Below are experts of layer 6 (counted from 0) of a mixture-of-experts language model. Rows are named down (a neuron's output weights, with its number) and show model dimensions 0-127. Each number is 128 + 24 x the weight over its row's rms, rounded and kept within 0 to 255. Numbers have three digits each.
Before each expert's rows: "comes before" lists some tokens at least twice as common just after its tokens as in all text. This comes from a sample of Wikipedia text that the model never trained on. Tokens count by the router's weight.

# expert 7
comes before: "|", "s", "a", "t", "l", "th"
down0:143104105106160146149147079128148121114138174152147136134106138147095128159136127130175124101164170174120134100118086111101117183149136116150083063157108117092101119136141142126112153085091104108103131105116152138127138095134134153125135076151109134135119101136117121097140151144131099153172153099142106166113116146084120123110104108128107137163116112131114150118152087137102104151113
down1:140115151104156165161130124153137144165105119139151120130131114104146138099123108119089100135140099127139110126119109100128201136145130103134128145195085138088131144148155116080102137127154094159116171154117108137110140117135094142126148133108160156125143091122124165109113102108096092094150132084158146089118127078126162163088143120135145109138137133095113113139093131124142141146183
down2:147151122162084102110148110186108151118083121151112104145188140121140120133139116117140120146109159135112140100125135127143113137067105162136126120134133178121092095165109138137127127138168158132124112134115131125107115185102130122102129108168126092144121170145158087125139123110147180130119122087140141146168102089109079109170098123125108108143082138128089096110102137134136127125124
down3:120146145137102159155091129136167148107106108119092172130148119140155136095124106141146131125154158132091126139160115158146166167152153110125149099121143146108091147156137141126187131155123098100126134131115132169136128111113112170134136118157129108134109113117090104121125145133105168131137049128128146162123115121150122074132097138112126117167096177141085149126120106150179130092088
down4:105108131118135146125120150134115160125140134127125144094138117092142094125113108106136095110087082101165106100133127090110166129126091104101114144111132108087141154132161106118140094165132168104157121089185164152128114131142136121116097127109120190108117099136127147105152108123117047146118112075165095144106104132126182126159082129132127124112123128106111150132113151112111109131135
down5:158116131081155139182115157114139116162132126083121092099150117160140141146091109120155133131120094109116162111178166109172149119169136136135104128158157107111100133146120156136141142135119150141144104154116119113111077083127091114150128132125110150147110162142116157141132111134102123148126103109103103165120116124157156119069162094123126125113142122134164063160120139155144099082146
down6:118125168128149164174147168113120120138149143109110119097172143146125115122127091125152084131132110122137129075142142108134152122135158119186153129095135149091081094103127089131152134128120111095110126141177125127166109128118127142117101128198135116127153152130134098070126126107145137128134125115167137124143144118110150168120105156153125129152110157167163192165117105107138118097123
down7:160148145124142129157116101121099148063121120095105108144138142109108147153118131158134143148133108107173135109122129184128150171118070119107133098124097138115109139174127125125142140161129125132130137136132139127144145134121125130116143106139139141104124125129130109132090104124148170151129162145146166059077122116165083094142144135110206113089141150140151147074090125132156128128154
down8:119131131107142162136119160147166108116147103166139112096132141153141152085114136090136126139067149101095107123094139083108141151126099109139117133109104189112105135129141126120136093115131128158147104070124134146126082105144147136146154121104140132125137142118083143108157117108145106130159058137121155143147096154101133146162130138136090154178159116104100164104098105116100162132133
down9:111128120133100111123114142129125119130142126121086130078113145124141145145099142098102112144127109125091101165096145136163118134110134110154174102127094143111123150111161118136146104126144187141075086151170126145166105120123121165141120157129168108104179110064136168092148122134087115092127112134122094093140133131096149099101148134143154139136107106108089131120120139133195136112138
down10:125164148160086148129126136170111097114157131088131163125108112161140150155152134134110132131137158137136141138096158157127110121152120122110092118085082155141119116104129142139184128096166138126109108170100175139153106152139133109127103141092095126128137129120168131166147157123142113151121063119114155140143189114158117107132105160129090112174130107116159131149155141136175101139143
down11:155163136133088070095108108114135151144155134139158084142129135141149172100138149177127109120139094095123156102128125099147109158104128146115137154083149128145136111164114139131143110138138135143097129124149126112141133108121120141103148128161117126151109133209061124131114099103129143136141166165158126115116166135111103101121152134135116160143114159147096135058115126124115108118180
down12:124137099154135165115114175175144111112130167114110114119124085100153069155136125113088129151128141104159136082113125111102156134149080135139124143123142111092082147134143101095121176091141095116132132094144144122151134112112104103113075105147156167108128142137109128105127109156123152136112149147148147104141060136137120107098139153082133111173123150153089159133121136109127133148151
down13:150147130108141097171132131101126102145115096142125130133099118133110111095099118137143100146097113101145121099127142118125182153118101135166099117093114135103123086116110130151157115128113100090121157118101097128108110082093132120124080085135119128071090095136102118097080131144107159142111115122120110078125134129115184103173134092111099117168153143126124192128140100116132143125118
down14:159118125151098169114138148154130152121126157102159190138135147108133118183127157164137092123120140152146129162083117142148106117134120103140130098095143150109125138158109092128133136123129117100141088125115121094066128117186152112168137101165112162131124120112124095111086140128128140143097139149086126115144114152112106140108158089130156150146143178161113173097129091140127122165113
down15:134131194122144125142084187139092160152144107128169107132098155115111128126171100129147137146128130156128116140152189094145133132118096063126172119081115109137111156160082117131146138143127119088169086125107145165156138107159144133087124142096124138100152128088157130095135147154136141123140147117127123133132145138118099136162118118137121150161116103129161127103110157109157124124099
down16:123138114132104123129138133109154150121149135174148112174155133131142130115157161132131152163098130160119112132086137109125154144157150134170112115123162164160161129092142182133163155129139085159081167100112145152090119079133099137139138162118125111076142127112124176121166142139175110147096099140169122117131104150099133114152106128108156104167153158108108127086127132118140102118127
down17:122102108157090085164122095132139139116116153108090135158102093118165088115145117106121164121134092151167112127138138165091148147150087128112159115103107148136111103161122098117118110109115116132122137123102132156097130121135127144129118107122113136099111184123123101110079141139160151157126138097123140112136155079136138124115070109131108146127143133132113180091153116157147063186119
down18:117123113153166113172125102120145169113155098113137128141097114124118116156134159134113101127150113138087153134101094122067118156126185129135102127126157125151123156164091126113145129149152145154142075106183152126160103111119173157135125111129154121115100132149151107120100162133150092151111180148109134103163152089114157095134121121107104088144130100152151133109143126139086115169117
down19:122104122152145105112104122143120102130112119124110141130161106101127152089100167130117176155109139171135133120079117119157146129101125147127135133174084106122114115136108099125138100133085112134110161107111087113143114107072125152126105121114136099131110104148098093073146160149100128102076153089145122136094086152096144106125137115093111111133112162200128110138102096114141149122114
down20:151096144108147137121144157151093084140121148133139145132158153126104113125120154088156181135155123137155090144127097154122059145099127123114140133144130129135163111113110142131131068186146132116149110112074148138137142122133101120162114180139158145147125139173124121119133120185166089104139135099091149134121102086143124145162130160144143102116128133114175120123124102099126135113091
down21:132120143182151150126091143107128154145133120120138158164111138111142123115101113200127106121097096109154124161118148163139131148133119122128146140067109117098160115128130118113129136140157079138121128139118124131081077150118128147135115134085088129105142098111145128165154128114201084114133127138176119106100142162103162119157117101132124082130098156118134117133113094122162171123118
down22:121132107101128098102150110102137154135114079089131107126155121141107133096116126146149122163128116181130151141127135125109136155111168128079142128160092110107136134116117113111161124085102084122085137184194142117158104113127098142139138135136143095122135165153149136117117133089133146118094178099154098090139135123132182146119082114135116084102116137121099095119110114118114175138117
down23:118094122133070131099135120145139106143099082144162147113145132104126143185092107157095123098154093103125111109131126100079092109129128152139140142138139145155167168143117087168110082106140118134167140146111151122153123140112133139098108119136115154191130167129121159111107146126105143137137115109117101127102120157178108101168105148139159146120149130112115119146137142115117130173069
down24:136114110143147137123163152117108133120161064154125104131099133114137106132099127119134120119160180170129157149112118115143077128098141134167170124119143150098091139150105139177122142082145146145109154102120114119145143159133108122119096120124145106110102140151056077130105142104142150165113117122123133099135127132116157109169101122079164105136138114152139169101081108164137141107118
down25:151119114155107138135141120155111150094119125125107157093153112143128098104149136128131174119104100150073143126120161139119113115146176145086129153125139140098108161146100133151098148139123144159104110108125122156122138118103107175144096132151123123165175175094093107087139158162095126131074132149111180081119135119098108146117132134108093138156084152128174142120121140114094144123103
down26:123148136179098164095160118119132163102094119114113138113135076083156132112135123130143094153152111104086140111114131130149122109093100145140161178148097138135129124133106112108176078120137115146116087122125172122094126142118118136117106148132160100109115165132099092090139143134062136165149172120125157144164105137103124144133137141109083127142084168133127150142155106146130131109118
down27:135150142156124134136108110139182159115090119120141118144096092100174163166104076158147135090140123122168135094141133127095170125134159108113102094120113167148124139131118132129167149135106115103114140094126112099117140133146157139137092120172164135164124113114076147171141118092132126136136150110188120115177115138134198104137119118136159109116118107131139131100140156136106124151109
down28:090114074150126119122168111143124124149138132092086141090145114088076161076105094124135109109095132139150123119133107129155162166155119133165128086105113130107144121147100135149106124124110118093156139168115082118109131154115122116125133104081096183125114143134134142099102104117121142141125067167126095116117130138102153164130118118180130108108143129123147167159130128146173114125130
down29:144133115124092144138116144159193136116151120090164163148131106119156093135100094129117124121109110136086114125165143118137164114128148128129144154124109155162156125135118131130103115096123172142137140108137125140122108102101121091151130124141146167131130065105134093155168133106140130118171127130152136124158165180115084145124161130104097122161147168174126182120125150142135157126192
down30:156121096114079143124180124205142116133149143117123116144120120151154109154111142131144147120106138134115149165131117119131132123128080138144096096166124146147108193164134185159127134088137142131108166141138174142094144129123116123116160112141135144141099137122147128088083120149098148123129161124107158140104159126178166142137139125153127109101142115102156168105143129129139095079152
down31:169143154113145122157125109108113174150130079134123106109129151106143150155168101206088108159139149117161161151106115097147101132135143156125133134170096149134147144132159144146158134080124132104110124150132150119122106075150178136118116136152128137113124148158120107124150128129104134118106126153115117156110145113098165106143105105123094153136075143142098118107145098170153165085122
down32:132136112126140127110164105143159123124126119140125143212133147160109131129123129150150071166125148103134161144131141116145082118120094162133099101120135112133124142101107157119125113083118102136152158146115104087148108179109106131120140150118088154120147162100132109108114084106120138173099128151143137068153107119142082152088099095098164129149177118158140124143123131156142139132123
down33:149159140106140146144146138170120137163123136105110141129123127146166144133165100119089122092147136144096120142088151164147152131150108137096147114132103083158107048153126110138131124129106156129110111146138155150143130126160111131137117092113099082095135161069119144138122079147149107140129114104119106171161140137126185143108098118137105149115125080131146139170086158129146125106145
down34:123144139133111167100123118184164137104116096135108116124115169153128150151127136109119127130193103137136086144104137108124078125149170127113141118134109108132105108098149103162104108095125134159115135102127135097083181092144160130123109116126134110128102113136099141097092090095125078162165135126128152167119120162131152140143111154177134114138126067127109101156127161136095149126123

# expert 33
comes before: " a", " was", " the", " been", " is", " also"
down0:159122140091139115128173139145106105129113150089089168156123118167137141096155095117147068130154144165150139143129153122135113117133136110088162099170088122152122118130094084109117118156178149089152079135163167138107104113140136114087114116134151091129123106170132131092114173116117134138090121118119118136157159130152111122150124113144117105159098121102111124127149113126094126180122
down1:134137172137144138139136142153125079167123127119116139149135117168101150159114153141113139135129107130110106128120120104149141133116125081096151141161142156103092113116111120137107123151135106120112129156109170193124074134099130148122055103110154156158164148138127159091110104159129141108082141119144098141140154134123186144153138076154121152120138127114138097156107134116067130123157
down2:133129168175152130149122142138141134157134116084117158116114114114133099152139154140111161124105125100143126171149138142208121167117123163143171090126104123120174123100145125129124139128144115130140139081089144152116089131157137120116093084154127088114129106160130134091134123105130087090117123096140131136103137135097151125148126145090126108157129159111189120116140150172148171159116
down3:125108090104137131099146142109108090140120157109145114138135145105167122117125135133141154109134152113062120106133102150131102122130103137148125080135142126191096116128162120153123098054106135144115176140120095107150106096141127119137132109113121147132119136092158151148141151152154158148113125132102144132112140147185113114142117083132119119078127097080134106163118117086095101128073
down4:121141164123143114111146131129139100134156118105161172162134145102136157125147095153157083134115128105149107093127150150131122147141117106133159143098113133102143118122162104102115135148163118141119122140101128133135146104137139164097123178113088161096123075096113134107150139165134110144149125124170196150145114152112143099152127094171114113134118090075127132147167093101131142143061
down5:135139121116140125101156175129127100191132107108157108112105112151099141157091146145141117134106103079133170143156121134145133141143082135126108135122103124132160149136134136114141113122131130128140125124123158142111106078109160108139103118185091175165099088197125148092106116111120122125092121137158109128152141145113128097153127138136081151108093128122096113155189141170135147141103
down6:110120099103127108126102115136133080089121111104126133110130161125128113106133135151120129102113117116163108133119109140118181146151138067113067111132161124134077119136093110140173117112126111112118073114107139143137129161166125148092112167148122118109100147157100121124121128163140138166132157130145095102119080099137141164136101121136134171119149089161132064178115129122123134103093
down7:130101147136062138158134135107139109100138126122164103115164178129097130143096156109073130102133139086115111190109110118142115114130141147121176129111104098096138096136140129081144126102127123132141139112102099144102135149117163097110145118101155140109089126125163109156146096127120100143153155103148089093159113129140109123089150142149151098156112092134130119102113085117185141117137
down8:100110126127122089151148119155102110112185131109117168112154120101163105152164094110109141144124111114142132108126109128098114131119145157136118101121118130130131118088164132115127120166159126127125140142125173086119088136101131136146108082119122149077142125157094123121183135105119165170085121096147163164117131124164154093169079102117137084145165109128143102124111104119100116159094
down9:159071102125068125120117141131133126083151125143091145128142123141116110177093125110100090101098127121144143097128118097115109150129128155111122114134127150165131085141135089137122158120133071129135126180131094133184122121110093109113101095145141104072151095117142142104102132065149133145118155113153152109121118142127099120141120099081133110139129127127085138127107116106135158164153
down10:080098082146093083112065110121155087119182122144136128131123136119170130140130191173143133127121124142132103162141102116169142138120102123145156137097185146149127122139134139106103099086165129143092190121106143144149114138112131103136138117141179102109113123133128109107128104124131135170124103123106116128146104098126108121120147137111114141090124141108127166149121172089158137125119
down11:124130152120187105136100139198121143120131147144116172128152099132139140107081180115082124157157153137104157129120140122147135142129109148134174128145116154095113147159123160117136146143135116137122119135110137114118113135169126113141123150135132170127099112102139164157140143122127146138155090108118150131136083154141124121118144134158099092166153172111086160109141212105167113151123
down12:172153206131156119141112165133088083165119094102093144145130100125167156138115114141130141116131105136160111117143113103152147114100150137129125127127135118101094137095083137129124120150162168140094113118103135149123079098130091140083068114134144143121144139118135154141143122143126173111164115115129126141143153119142152106090137079191133128123133126169138100126142116145107107101111
down13:120121165123094134160089132100123123148144141174092157166129125146128136145160158150132143102102140137149146135116141136157138106112077135110150148106139171120115149110142078123146123104098150075128147083100121131125104095148124124146125128138119129077171125120112116107092106080137116155140122133188166135141120163140155105161141121076129134148123150177140137112067102123107149126153
down14:163092110109102149125167133110092105154129124150079099085139158153166078151102133142111119143132152126169124104114148119143187150132109165107124132143156158082115122123130116122127149110123131094119119112118126141130161150131129101131094105152097154090135120137062108131136127072141098129120140118128108150127122138092091109187111126106112148129111107141094097153120099128124185103144
down15:165118135099134149161109119162117131116134143174142129135107155131110139123168160156112134108181133116090157115162157166147143131109093109097084131135138128138132100133101062157133098134128136129160123114091126101165082117138143131133085140115133168113172118130116119081092136097108147083126132132179144175125141140140127134146144085107096142166139093099124102154120137112094131131134
down16:134143154113150129124122117133128132135140134095133135104102118092107160147131120138134119129118153111125127106133134122096181164170133096125170122118125114107110071108128143115178091142117137161100092111141120129165118143095112108068095134123122123089102089125141165087108103097150143142123141124170156115106170102147131097193135109104179156153135099155113126122092139123168111089126
down17:131149126137115135176173097072130140168146132122135133125157174110167092145116150154151129160123089149103134154100131091131148166064109080144130105134122146065127109121112143161139123165162131122112126130107160126151125170147126106120090095128135189130131120130134101102114120097106151115131102106113117119166116157110126100157109129140103117139152148174135126126177130144119107122137
down18:117132116114136147086107152151098121126142110121105107133117130165162118147089147124123151137164123091130112111162125143130140086153135135103119112096148151088080092110128106147164143128087133099084096126137158144153133120095129116133096127120143093128145090107087119136109114081142122134096131159164109147072131159099117097111086111068094157129130173146132103170143133137132104090128
down19:111097138165088196119103121103119175116136110110142132139131103137131129120141138145105125123083125191122144093138094131118098125108080137110114113118106157162098137137126120088134113142126088144173151111151130133133108124094144150122135130101116139128114167156126093149170136129110089113174129112150142116114102153153089160126150111131127105166090134071118139157131119151152167150078
down20:126159124100100144110134106092146115167178161123142132141125104085118172134149149125119149154158113148129105166113129111143155144171100110144120130127083122137127136144141166105115162168135095148107088133104119103079184154139122090166164092089129123162093139110086140149130105127128143108111116140143118115137152172130130123134124139121149151109137166168124161113184147158108116125096
down21:113132151125111119170129143162103097108161156154121164119103104129129117108094110156142080150153122135140130152106141117129181110141156126101143137154124121124138117120112105107157135094195117087117083146132113126102147161091145101119085131110149114082112110122165119090113101109116114147133129144136110091109183125143118114100137091167129145145142099108150137089091162123194137127126
down22:144140108167065136127139128172109145147094113135113153147144125108176143153096122157150159117117127127157129134137125115163136115106108138079115152122130165118150129135115115096137111145147116136122141128077194162127083100145109092105134111114151140122141148103073122100130141143124155166111143168108089105150113146128100135145137133105089119128127187144055147119115132110165117119136
down23:128132148130152103116122118095151144144127098098119160127117158144122163147103091146103119150130136152157092130150109137121133091120136148160122134136139162125144098079138129131116118151137108127127179133164137141140130133078122079145098083161106157124117094141174098095093153139124121128072138130135152107118124108109143079120138104101145166063134120152177081159154114148133171137114
down24:174108152111146128180106173191091131120150126128122147109110137149108106140169143165109133120108128119135125148111182147148176159129100112103127107185156135131136127117125109140103111152132161086117137093104153124140093150162126096171129098124140141156135114130100132086081137137097086115105132144117095158148147123131140132109188134129124128093119140095159111128132104135097121139156
down25:179157108112143157142148130175131086120124118149112113172133136147123132153151161151105159106158159104111153109140119115155136143133086107122140116166137073113147136122101093146107084113142141167155116124123152123156139137121091137116077074138111141073152115124075132132089141121123145126115163124167136168163132127198109153149131117119128114115131118100111089133134134134135154109148
down26:138131139133097121120087148148107094127150159178129118113088125109185153128085175160141128133161082166113117147106126137141132124117099153104141102149146151109135152185107155140126165125132138115101131139083131154149145126147147073103132153155140105124128133115134127114153094111133175139140146137100127110119098152129079124087167125079111114153112169091100157123137148098152106131128
down27:158128162140111099182105162137113137129086114141113128125107124143153140131104103134123130177104134109136102097132111107144114145115098116112089137183111167114104116121133108124143132126115158131124098146141099183137076103084143111143155130167149136088128090142116123096148098151129162125169133110143148171112106117115145109104122104187142120109155149105083178131112161099146107138156
down28:090112128146149160161145133157149114131170125128131181156141136128145115111108147143114136129126149117160154120137125094103117149144179092119134158092140134053123131100139125121122115163150127160133084173135180109116105165113134174119088093094151179093101129103151166126119133147136135094099115109146149105122143126126122155155098087135123154115123128173097132100096110116137112146117
down29:167147147141124135152152151104137157156105108136138108156087129143140135145099111117160098135084124189135098121121100133120174149121118122080126160139140170109164153132119076161161159115133153080145135139115164120067131145138144075159143125146128158135118154133121110105159118132123151103120136152110109085161094143119149107143143101122134135116117136160137077133151131085119144080121
down30:156127176087152091164181134145134138196088141128117118149149101141149121099114147110119096112115113101138098165123120076130153128148111074067115147151115134107122113166082105121118135149137174133094121131130158133121166126124151125144084149150112155168120103150125166130143107129104139127126117147182106106140140155112139123102139084122121152131108139133131157147139155125103137107152
down31:131129129116116142125136126181112130092152133117127165129082111129104122105148119153125178151147132122135151157152142133142180133090109104136154088155114099104142139143160139159108165103109113097093114119113141132168154129148158080119124165121157118122119101119117148089117117105116093123152136068187134111120114148157115154085079128098134109140096102115166093125172109148144134144113
down32:156121156108140159158119137116122103121139115124147168172106115144134135156160132131080163106162125122120111129126135128137133165124148114117124106135139092107110153114136126155102135180091101082135134145108146111180119088144098113121134112092107146131138132144129162114065176152084115121100130129143076162093149167130148147136108086151110115110121090132141110140142073117102140075122
down33:140122145160122121169141069134131105117134137117112154138143140130104154131072159151132090120143131112108128144085155128128103123171136112130148099134144115081170112116097140148078144152135098143153099127126129145135076120098134149082139147122121131148118110133112143092077126143160125141097139154118108095095101174044149141143134088154152135106086128099156143137111139147127134116129
down34:170096173129128142170127140117119150127140126081107144134133099134129116122131136130118145121107106131115143159102125104139145164132141134124125096128105104138084147145109128157132134206118132105108126106120146141127071114133139119135082116169119152155161135124134133078123092125133093099113096133172091125119146157080164125126116078103126112168111161171178154147137136139118118080095

# expert 32
comes before: "-", "|", "\n", " •", " Born", "="
down0:152143127122139108118149151081129124127179135066091116113122163148130117140086119100112125165154107128123099149119100141114110128164145096096092140166141132167120121140142094136142072171110104104168146080116096116102121123168108108169132140146114129076159144141082112132125133155123141118115142130132100094096099126135116104141071127156114137136161143116089124136097129131163127104115
down1:114136077099108130150178116139110127145173107124112094118165135137175175085111144122131113139166137155089104111127148149126104127146142170128158115114125132140136174117144113119098156148144157167141115117110169145132171109126146117158096094134114137169090095120116107134157092103150088122105108105135134137151138142133121117182107153151137110105149115074085110117112155127152142121090
down2:159112158116163145166113109084112149117117114124125162138122140113145113157093079129139118122084105131148168155116139109163132126127047120127156139112135169115086140136107092131122066107146125113140117155141127122128094153127095149118145113135147137110177156120099112133096092150146104163145139101141111112120168110130140132174126091087164123094130124164143133146126107126140147152174
down3:140125135139115151136164140134127148139160115019086139139132082142125125123101124148136114136175143120141138148113127104144098132099130108137124113132116150165110129139104120134116089140084112049132114118143100145136146148146146132126105126120129149109162124163102138131132141167106131160139151132137099096123170139128132127169122099145141110142161125160122118165069142133162092088093
down4:112124173152140149101114170104106131124153123146156132069109146102089106164085133112131136180108127111179099100120136125111128112173127112124119103152108149120132103129159129118140091124112114139142153122119091121176128144116159094117110138135134098142081165147139121148099147082076133110101130116175153118060118165122129121139148087156142118134115124151112137139149081102120125127118
down5:116134152176141144120110155113123152120123134109104120100124103136095126130095119118143121143082120087151125166165167112130134155120121130143121123101124124132138118125150102127157129110119138071110162123127136171162143112168097141163095136154158127137136124147120119118095154096151152146092108080139105127150135143109115142088118140138104136153148150142138150140080111126203156037158
down6:106160159152130136148125117073103117152146100112162122115144114122120115157094147133152110123155134123131108125149120123166084158139120136111140071129083131120139138141133128135116141134107132084122125085118101146136159168134119118117166093159097110160207120153134085115166118136127125155102125117150079110141109120126131125110156156200098108137125153120106101167133136103090143136091
down7:112131139128147150136119123076083144152139109055129139166134113112132109133085092122155123145133056169142122130080098123140110118137064133111122113141105119117130170161104117118115107138094144133155109092099145100136108106138113135134131130117127123080176143152086112109108127119113113117123151114146129130120083141137122088185092098100157106153123117109126130154136095105120105117144
down8:125089098130108105119109126153178150105136118134134120136122110140104102134048094122094097145157138111100149126154102134121157112100107112118144126139136135158130121129123162101143136139099153133128142152101144114139134137126125101117116119150132118072137084149117089112102149132109146093130136174121113110137050113125132177115061153159155112124138132128157114172126077114175111120147
down9:141144125115145132158129133070089132125136054048100116129121128131113126127138121135104126152167110093172120141131120112159071136150123104132106133149147115162148105133136091148112113128091139119128112089120126152134184161167129134105143121115095205081151130160099110129115110148138108129123094128113122123148116154128106109144121114114104116116124122131132127174078112123153146127108
down10:102148116141103116154126113126128123161146109095108142148146158095154109151098141142090139119132146139119123119130128105138082077119131119120124137122166164149136151125166130095117170152054111124119114136117134171113108141161170132133169092087146078153111111150136107125112157148123129128108153135114152125086133127133111162135080100201139103148145173139140134133118166151100109110098
down11:120107115106129138160165126143120128160122125117134127096088113134106134158143149156127138152167079165170120065131158130144159123137153157109120129144135136162153147089121157104104157108112139080145138148152164097094137106153140119124101104121131122112125142114079155138105115103133146128177144104110130113151173114097140112169156070150110157104116106121158140134115133194109096126137
down12:162136113106110149127126156167158117064143085113128136116139102151110191109139113158106051158104119152148103098121128130162115097132091112116163091163107154113122152162113095167069107112132177110090110100113127121163142088144130118120114128128138128120113129158120119094118158150122147156127138114105129117162132088139131113153130113111159153135116086128128127123154110126098117116132
down13:137135099121112134151105147164157122085107150120142160140122066103103120139126133137076139071137111114150140125118146145175132083077120108152116119152090126144092158118134154134124153139129139135126128169103162131155115090140128138104094096140154167131122139132109150140133129131112149098165120146107082142191137154137160125130122135069128114140142135163143158129145122125158142088184
down14:107124181136145148150168156109154138079115171129157080078124111119111113174130110119145109138136162114132120122123132102129105130125098105148167093102088143137089145140110112114136129107108114148151109130124111163102185106142149118114137126092101193077154107120112119128143135106103107116111065124145115111108140126125107196114138117152140153166124109131146108113122121164114108116139
down15:151141094152101136150154102115097145146094095160144173139094135115134137139137126096137129150145100136109162118083110104155109182119118146151155162111114144120131116118173076109161126108152156105127118110118151116144125132140132119176119090186128110107171098115110093131155094145119103140144130109144166139112118138161133136121151121096095161129124092117070154116108159099099121117172
down16:112124127084148135148119113140131121129108112095093107112105113170094097159132146161116081150140125107107146142154128158152151111117156137122145163163159109122112089092079121115127181135095114119137093167183119141132145184145172139136159092094152122148158140136084173161124112104137152125129161141118137101114163151100124098134110117102117132114126138184133121132112147120135121140165
down17:130098104071169148113111129101101137142109162154155129103132077095109141103126140133099077117148156089123141159126099126106132126113093104123143112141114160173115149142106109136139100125125111112107139152131098114167130154114144088147113120136119174181168115106117155125101130124142160072098170123135115111127145160123156115147124150127134110102113118163152137133081167134170172119147
down18:104118153123153137111150113145113116122106093080085141093094140124113078146141093135128103134159139104119161139159127168164149141122137135134096130151144096146125124092107117137117170139124147083118116133136137139110120173181142119128155123116118131121132170136120170145139143120129137160187106115111111132086152137128174106106092123169123126103098118131125163084105142147069071145151
down19:145121113139150113143146150065114112156136112059073109118115136163079119140111153144122131107171097115159052138132120136139096120147140104096120123143126113164124137148120109127118102144108122096157137095129148152126171137159179127140153117131109120105170139146113142137132138149106112132136135131132106113116098164120121111160105148178123114132160085130113086122074135126153116088114
down20:115108150093140118137143129130101127135097163072104136139120083138123120167128131132106130138161132077127168104186109119134145107111133075111190133170078124113073107072076137102117103147114109128115106125115125108132121102097127117124133109126111097131106139099082129132123143099146160119139139095119133119130117134144148104131085110147128130113067144143147125161093116116139086129121
down21:178168120099134123190115162163143135117124134110127162124122091115108143171146141090127091083149137145137136122119127059138122119128085116132129125134105171122130137111086140126116137129129131126161124150126127114145122152139103123120106107135136168102102140130119147155126108129119110140138147153116152103195159140171150121148142118072131139127115085176160164119121150151162157137192
down22:134140124126148099153121145128129158163075089103144124092082122136157130087108119140136141099129127142153150086127156155145168120125109114152167183122131169138121137160139104153124161122131125123118181111119125115137132153116174136109142134183153103131107141140088086142156148095152173126127104134170157129158129126156140131110106088146138135183102157123139118156144100153107175140137
down23:167140123130122142133151141121118134112163071060080122129129102138127118122094116124114086147182120104150108119137129085136091163105143116134112110120108131172144105107091143148127099111085100126138133092132112130135178139155102118110117138118103139106167126107121117144128108141169134169179145147142097082136145125118114099135107109105132132143142081145120120186093127119174127098107
down24:109139100185138119129146146132164128127146142160135158137136099124127148131113156147139127126138131129123104128137122177143119182121124132130106096148073134094147134150155124098159137124153117131122114115102186153117116128157159078126136071113145136121125111165120091149165073156145139120158142142124138113127134119118128179069126158099121150157121135091127149113149083131099174172163
down25:109164129088119121115162147136148119172169120124103100102121157139138084135084096127134097092163163102118093139188081095174109131120146161111136171153118107128161138149115138149163165133117102123105121158158115132113130159129141079135146173118133110132109118125129137139124125123106146117101129120100147149148170151126137123126146124215098135113139154125112123118102141168127147110140
down26:105134134156132126124123100122142140079128122119122149158065117117156164159166106127149086098166126115155121072120126159166128154078134128108081133124174133109157142130166104140127161115116130147116075163127153112110126140148151116124127120114140127104098147131135150135116114099172125198108114101121123112119131161116164170167127102107126162124139090170117120111107154155131112117153
down27:141120144108122152115136119054089133123142082057113143113109113155108146134137128130090151137151117079200079121146143100156087153138137118107095133138096096153160093135142108115113135093118127138133113100107147152103158131150128151126158122121095168072131150152091105139108088150138123140161113140113113117145130117112110113149113127094130129123127119129113111135071118150146140144108
down28:145122164097135123151154104129102133072154152084149116121134132125107109143116120157138087142145144117160151147162092068120135119125129086139151123128125118166110111079119127086113143124188110125142158110066098133141132124105123144175125089096121142149102119088148135128107105116124166129154136118114118161151114166154145123138093173111109112160098109142098157135155105123144090113106
down29:160130151097114127151108127213147133118153126161120159131120155149156112129120139107108131148113130106117130143105132128118122148136114089132085123143128133147106135152105127126169089137160141136090134171113185136137145086146139139177067140139154124085127121108128128092098138140096126128108110170122125120127125100103167118151119112123127127129175124125150108136132120080166193119181
down30:160112135141118138085136130175108139112128126150107096092153173135141100125123129146115144079128138136133149120125129126105144084121147108123103134078161124103107111128091201169148103120151103131108111117139145140097151113095118147107027133122140113124109142128146132130111144136173075114109150160116086108121137108122112127138119166119137123139149132111128092134143142115131179152086
down31:155148125109126122125155148135148079119075177174112154115129128124146141088123158192135131100164130133146139141111110156105120157149117112144118110112125115099134122102138121120133117104136073148088122123095090119107108139126146124118144120147144117131160084156111094092143131123142123127115111103177133114066157093175070129131153110139139099141167112129100128098119098096141164093123
down32:144145129132157091136127146131116142079130124171105138109120142139105143160154092118114096079095115106085116098111151140092132122146106143149134151167126151124143093147118118159126099150087119122129139129158100180150135152145150093120109158131107114148092133077134104131192157152101150111136115106114141129115151144090149120131135122112136124102120105117079150103121173185087135173127
down33:134110134098176122123112134123167129144110106089115099181135098121102134121136101135144157138077144165118152130148111066189114133181126101156100135140143161141124131119153098133166126156147162171095168129131114096129139086110096108092159118094129141126121101138115133099120133132159132093132120134122088148125112125136130139080101129098133151119118132143117113133133075142166161090123
down34:118160132095106118148150121137096118135116106133136118164184128159140136078159141155151096148155105074130112160157138125121103131093141120085131110125119129121129130110123098120102135097123148107077138139150126156123140141097131120108117104137126154108116105124173087102091127156180114163169078132115112176179136121123153171110130109125149172118098143152135118130133140084151163123162